Weights of a small mixture-of-experts language model, trained from scratch on English Wikipedia.
Size: 8 layers, width 192, vocabulary 16384, 19.9M parameters.
Experts: 16 experts in each of 8 layers, 160 SwiGLU neurons an expert, 2 picks a token, a shared expert of 128 neurons.
Training: a variant of Muon for the experts, 758M tokens, 5781 steps.
Below are experts of layer 3 (counted from 0) of a mixture-of-experts language model. Rows are named router (the router's row for the expert), gate (a neuron's input weights, with its number), up (a neuron's input weights, with its number) and show model dimensions 0-191. Each number is 50 + 12 x the weight over its row's rms, rounded and kept within 0 to 99.
Before each expert's rows: "comes after" lists some tokens at least twice as common just before its tokens as in all text. This comes from a sample of Wikipedia text that the model never trained on. Tokens count by the router's weight.

# expert 8
comes after: "\n", "-", "==", " ==", "===", " United"
router:51 48 40 38 62 51 33 57 62 76 52 58 56 57 31 47 69 51 60 31 56 34 48 64 42 68 37 42 65 62 37 35 30 41 62 58 60 32 24 54 39 48 62 58 58 54 30 47 67 57 55 32 39 49 74 38 53 47 86 67 30 68 55 43 56 66 45 46 28 49 42 45 57 48 46 43 39 48 63 57 39 53 42 62 71 47 67 48 37 65 46 63 39 53 50 59 46 38 22 62 34 58 47 74 42 63 49 52 67 51 61 50 36 39 60 41 36 40 65 42 57 59 55 79 34 53 50 76 49 61 64 64 54 52 39 49 44 52 50 39 37 54 65 49 43 54 37 47 31 58 65 63 42 35 46 68 31 42 31 64 63 42 42 60 37 58 41 51 27 32 45 44 54 42 45 48 58 60 28 46 45 51 71 39 60 50 50 31 54 46 53 37
gate3:44 50 48 52 56 44 47 49 57 59 51 45 57 34 37 61 65 59 51 47 47 43 59 58 40 50 58 60 41 56 11 46 45 36 46 38 59 25 66 52 41 62 44 52 57 42 28 41 49 46 58 48 69 56 48 53 47 38 53 60 39 40 48 56 43 65 46 56 45 55 42 36 62 66 31 51 57 37 46 75 49 43 34 52 65 55 57 35 67 64 44 65 53 31 41 49 43 41 16 76 62 40 18 51 43 54 57 52 34 57 82 59 61 65 55 76 62 55 63 65 50 58 43 36 44 51 42 50 47 58 47 40 57 62 51 42 40 26 52 31 86 58 52 31 49 67 35 43 52 48 48 52 27 66 35 76 52 31 54 56 50 42 56 54 37 58 33 19 37 62 58 44 71 53 48 66 44 57 62 58 39 62 32 45 48 50 51 46 61 37 62 51
up3:47 55 35 61 76 56 66 55 47 50 32 61 33 49 67 73 32 54 52 55 38 38 34 60 46 17 51 52 76 58 43 51 68 42 39 36 60 42 23 44 62 49 46 55 37 60 27 44 49 72 54 48 29 48 45 60 47 36 49 40 49 50 50 46 54 55 51 53 58 61 45 66 71 40 76 80 61 45 37 37 51 29 57 64 26 56 41 63 66 56 48 48 48 59 51 53 48 65 66 39 58 51 38 48 52 63 54 63 44 44 65 50 58 63 45 68 33 86 23 54 61 43 41 70 58 49 41 61 51 54 80 52 36 28 64 54 47 40 37 57 36 48 38 49 63 56 59 36 48 60 53 57 48 47 23 47 34 63 48 41 42 60 48 46 50 57 60 54 47 41 50 59 39 57 62 54 30 54 46 61 42 31 36 45 39 45 37 74 47 50 51 49
gate4:70 54 65 57 36 63 54 57 28 60 63 39 33 27 55 59 26 27 43 48 60 52 42 46 30 39 47 67 53 58 28 35 49 61 40 50 70 51 57 54 53 40 42 59 57 46 45 51 66 49 48 60 41 47 65 44 71 43 54 57 55 46 37 72 51 58 71 51 62 56 46 51 70 52 38 74 34 61 54 50 51 46 50 27 73 57 75 62 40 60 49 52 56 33 49 70 43 33 35 64 74 41 55 42 27 42 57 51 65 53 54 54 58 27 54 30 47 59 15 53 56 37 49 44 41 50 43 50 56 53 57 44 44 47 58 48 61 32 47 44 39 43 75 44 47 54 30 63 59 55 36 43 55 27 56 37 29 55 61 43 66 46 43 45 72 53 56 26 38 43 63 38 39 57 34 71 66 45 41 37 39 56 65 52 59 54 50 34 49 38 61 36
up4:35 45 54 42 49 41 68 44 46 29 61 37 38 67 34 39 38 41 75 55 54 35 38 64 39 66 47 59 74 54 55 47 64 56 45 60 52 54 80 39 61 73 42 39 40 39 53 51 57 46 50 53 75 48 37 48 40 31 38 36 59 62 70 63 36 68 44 61 56 33 55 47 42 44 60 51 46 53 37 60 49 43 56 62 43 64 47 49 53 49 45 33 78 39 37 68 66 74 52 49 53 71 58 71 30 45 84 39 55 25 45 61 54 52 46 68 42 50 78 43 34 48 47 65 46 52 51 63 40 40 55 51 59 61 41 64 32 54 54 64 47 43 47 56 41 64 56 39 45 42 42 51 69 51 35 52 60 45 32 52 49 41 53 38 40 70 44 39 45 57 54 66 46 33 58 47 46 43 30 38 38 58 10 56 54 60 41 67 47 40 46 38

# expert 15
comes after: " the", " a", " was", " and", " is", " of"
router:46 38 43 53 65 54 51 26 59 49 36 60 86 59 42 52 48 40 61 59 58 43 33 64 48 70 45 43 41 48 71 25 49 57 57 48 36 50 53 67 48 56 58 49 60 70 32 23 48 50 48 45 41 45 74 46 29 52 40 34 46 38 45 56 41 36 46 51 38 58 58 42 57 57 39 64 42 51 48 64 43 41 44 84 70 70 59 52 37 63 42 68 30 62 55 37 53 41 30 78 34 61 50 71 52 28 33 50 53 44 64 46 64 51 60 34 43 62 44 41 51 36 57 56 47 62 40 44 42 44 67 60 78 55 48 54 66 71 42 47 44 31 45 65 37 67 43 58 28 46 59 40 41 54 32 61 60 52 65 46 65 49 36 43 29 54 41 49 43 33 61 47 59 67 47 61 60 50 52 32 39 50 48 33 32 61 40 45 46 63 54 68
gate1:53 53 55 47 60 57 40 48 53 42 31 53 51 75 34 63 46 50 45 54 45 45 35 12 43 69 56 48 53 35 53 70 36 57 54 42 44 50 47 69 38 49 35 57 45 45 53 60 66 42 55 48 38 48 41 51 30 54 38 44 34 40 52 42 68 53 62 62 54 63 52 66 49 51 51 69 51 35 35 55 52 24 47 37 49 64 47 66 70 72 46 55 43 52 59 58 53 48 52 56 52 44 42 64 60 45 23 61 48 69 35 56 53 28 53 56 60 78 35 56 60 42 56 29 38 34 74 44 55 57 73 68 45 76 53 45 43 40 40 33 40 59 45 64 51 68 39 49 38 60 29 61 40 53 55 50 61 39 19 34 55 46 52 45 51 52 36 14 47 70 53 58 40 61 71 51 75 60 61 35 56 57 37 47 45 52 40 47 39 64 48 71
up1:65 62 35 22 66 70 65 64 15 60 44 50 54 61 39 31 50 35 53 31 28 57 35 52 66 41 57 60 47 27 32 53 69 36 48 48 79 53 45 47 46 29 52 49 51 52 59 65 33 29 35 58 50 50 47 55 55 55 57 41 40 48 63 53 50 55 47 66 18 71 61 55 42 67 46 31 38 27 63 49 63 42 68 54 51 57 46 54 36 52 54 66 27 58 44 52 40 29 73 49 38 44 26 42 44 45 40 48 57 57 36 67 69 33 42 61 36 47 47 41 73 55 74 58 35 56 49 67 45 52 44 43 67 59 70 41 57 46 56 63 36 53 64 49 43 40 51 61 63 51 56 58 47 44 44 71 35 55 52 57 75 49 42 29 49 58 32 57 58 60 59 57 51 51 50 46 52 54 52 43 42 46 46 60 65 51 44 36 44 58 37 40
gate2:73 64 42 34 53 42 33 50 47 32 35 50 44 61 61 40 50 78 39 44 55 58 31 53 42 48 55 28 40 62 58 38 47 45 56 52 47 60 29 52 73 38 48 56 34 62 55 46 31 41 62 55 37 43 48 42 51 60 37 57 47 40 52 50 45 34 25 47 48 61 72 57 63 25 84 45 56 48 41 63 42 47 35 69 28 46 56 72 47 56 46 47 45 62 31 52 46 46 66 51 43 48 49 69 42 43 60 61 46 30 58 42 56 53 66 75 42 62 35 28 58 37 67 50 55 31 51 68 33 28 46 62 66 59 68 53 53 60 58 43 55 63 40 63 54 72 42 49 31 64 61 46 35 40 48 80 41 49 61 38 56 51 54 45 59 32 53 43 44 41 62 61 53 59 28 40 64 38 44 56 61 44 59 43 42 61 60 55 47 68 56 79
up2:50 33 57 38 43 37 45 73 59 25 70 64 50 47 58 73 50 58 40 65 75 56 49 52 79 30 48 45 52 61 60 52 50 43 61 53 39 45 75 56 50 41 51 48 58 61 43 52 59 61 49 50 62 49 27 51 53 42 48 47 47 67 57 46 53 45 62 47 48 46 45 47 45 28 57 66 55 44 34 40 57 27 78 43 62 27 27 54 39 51 35 59 58 48 54 34 52 44 54 47 53 42 62 26 74 49 41 39 39 63 76 55 26 65 29 49 62 50 71 32 62 37 73 46 42 51 50 60 53 58 58 42 34 50 53 63 45 49 50 27 41 60 20 47 46 48 62 57 37 45 55 34 76 67 70 55 66 41 48 60 41 57 32 49 53 34 33 44 36 64 43 55 64 50 64 41 62 48 42 39 38 73 39 40 63 38 36 48 46 44 47 39

# expert 3
comes after: " of", " in", " to", " is", " as", " for"
router:63 46 31 47 49 46 53 34 53 55 35 47 56 45 59 36 43 34 58 34 61 33 44 57 57 54 53 48 70 51 51 22 61 65 52 43 47 58 50 42 42 33 59 47 64 56 27 28 39 51 46 34 46 58 71 44 37 42 52 62 63 30 35 52 37 46 52 62 21 75 43 60 69 56 74 65 43 22 44 58 28 42 64 55 47 37 58 55 39 50 33 47 39 55 28 46 40 66 22 50 34 33 48 65 40 50 47 55 50 62 63 53 47 51 69 40 59 57 64 39 66 45 58 47 54 62 32 59 41 46 58 55 79 55 58 55 59 84 52 47 45 60 59 43 33 48 53 34 43 66 41 37 59 57 48 66 66 65 53 42 44 41 47 48 55 63 38 45 41 48 44 68 64 43 69 60 52 61 73 44 55 53 67 30 67 44 55 31 57 39 48 68
gate3:70 30 66 55 52 54 28 69 54 47 42 60 48 73 47 44 62 51 61 40 48 64 49 41 48 36 39 49 37 09 52 38 49 43 61 45 67 62 72 37 50 59 38 47 54 70 41 29 38 40 49 30 62 42 32 40 32 53 68 57 47 44 57 59 49 28 52 58 39 59 36 52 52 43 45 61 53 69 62 38 49 59 31 62 29 57 61 51 62 60 58 47 59 29 41 44 66 63 36 62 50 55 54 28 49 66 29 45 63 55 37 48 64 42 51 40 52 33 43 44 74 45 55 63 35 50 40 53 71 63 34 54 42 51 37 67 44 57 48 49 53 58 39 46 63 67 71 28 48 44 54 44 59 61 29 26 37 56 44 46 40 56 54 41 73 61 51 69 55 65 39 55 55 56 34 37 48 34 34 44 80 51 58 58 42 50 62 41 58 31 61 49
up3:44 46 58 28 41 85 34 42 60 67 42 76 38 55 40 36 47 52 41 51 23 57 57 45 43 44 32 52 58 56 45 65 34 59 45 68 61 37 48 53 36 31 54 36 48 44 32 59 59 45 40 54 38 33 54 56 78 44 27 41 60 46 33 38 52 53 38 57 69 41 43 46 48 75 37 51 55 52 15 73 47 51 60 55 43 36 49 40 68 44 43 45 41 49 63 29 40 33 64 54 52 45 34 48 35 31 66 34 81 52 42 27 31 56 44 45 76 53 62 67 50 50 41 44 45 53 51 74 33 56 61 55 64 58 33 47 55 70 55 49 59 48 60 51 55 70 61 54 62 55 55 65 63 47 50 49 32 51 54 42 51 32 51 38 45 52 51 74 66 60 41 63 46 54 43 38 63 69 50 59 56 65 35 53 45 51 39 60 54 52 51 64
gate4:40 45 37 39 61 77 41 69 34 36 46 60 55 46 48 68 39 56 36 35 57 66 09 51 50 31 65 44 66 37 32 49 56 59 55 69 33 39 36 58 52 24 73 55 55 60 64 47 49 50 48 50 57 29 68 61 58 62 49 54 60 58 50 56 40 24 58 42 33 34 60 49 36 67 57 46 57 59 65 33 51 57 35 58 61 52 56 55 61 57 41 49 56 44 51 44 41 42 48 55 47 49 55 65 30 29 72 33 51 48 42 45 35 31 49 42 66 56 43 32 48 44 66 71 55 55 41 60 38 69 50 48 51 60 52 32 46 60 59 33 33 67 42 48 45 47 73 53 58 55 42 50 38 55 65 50 30 78 72 56 51 24 32 55 49 45 62 49 42 46 53 48 47 39 48 51 49 51 55 42 68 72 58 44 45 78 47 39 51 59 72 50
up4:62 82 68 45 62 34 53 32 47 53 33 57 52 56 45 57 69 43 60 45 53 61 54 79 36 48 45 69 49 23 69 56 64 53 48 40 53 59 48 45 38 64 41 47 68 37 39 41 59 33 39 43 53 69 51 37 38 64 44 57 40 70 52 48 45 35 57 43 47 54 60 57 59 44 65 57 44 50 68 45 74 48 54 44 49 51 58 50 33 36 53 54 42 55 33 26 64 50 34 52 50 32 37 74 40 46 43 68 35 44 53 40 32 48 58 50 83 55 47 48 57 49 58 78 46 26 39 42 44 40 57 57 50 67 50 53 60 52 35 65 45 58 49 55 52 33 66 26 45 72 57 59 50 34 70 58 21 30 53 29 44 62 50 51 51 51 35 37 41 42 28 52 55 69 38 58 68 51 46 48 44 34 33 61 37 39 37 53 51 63 43 37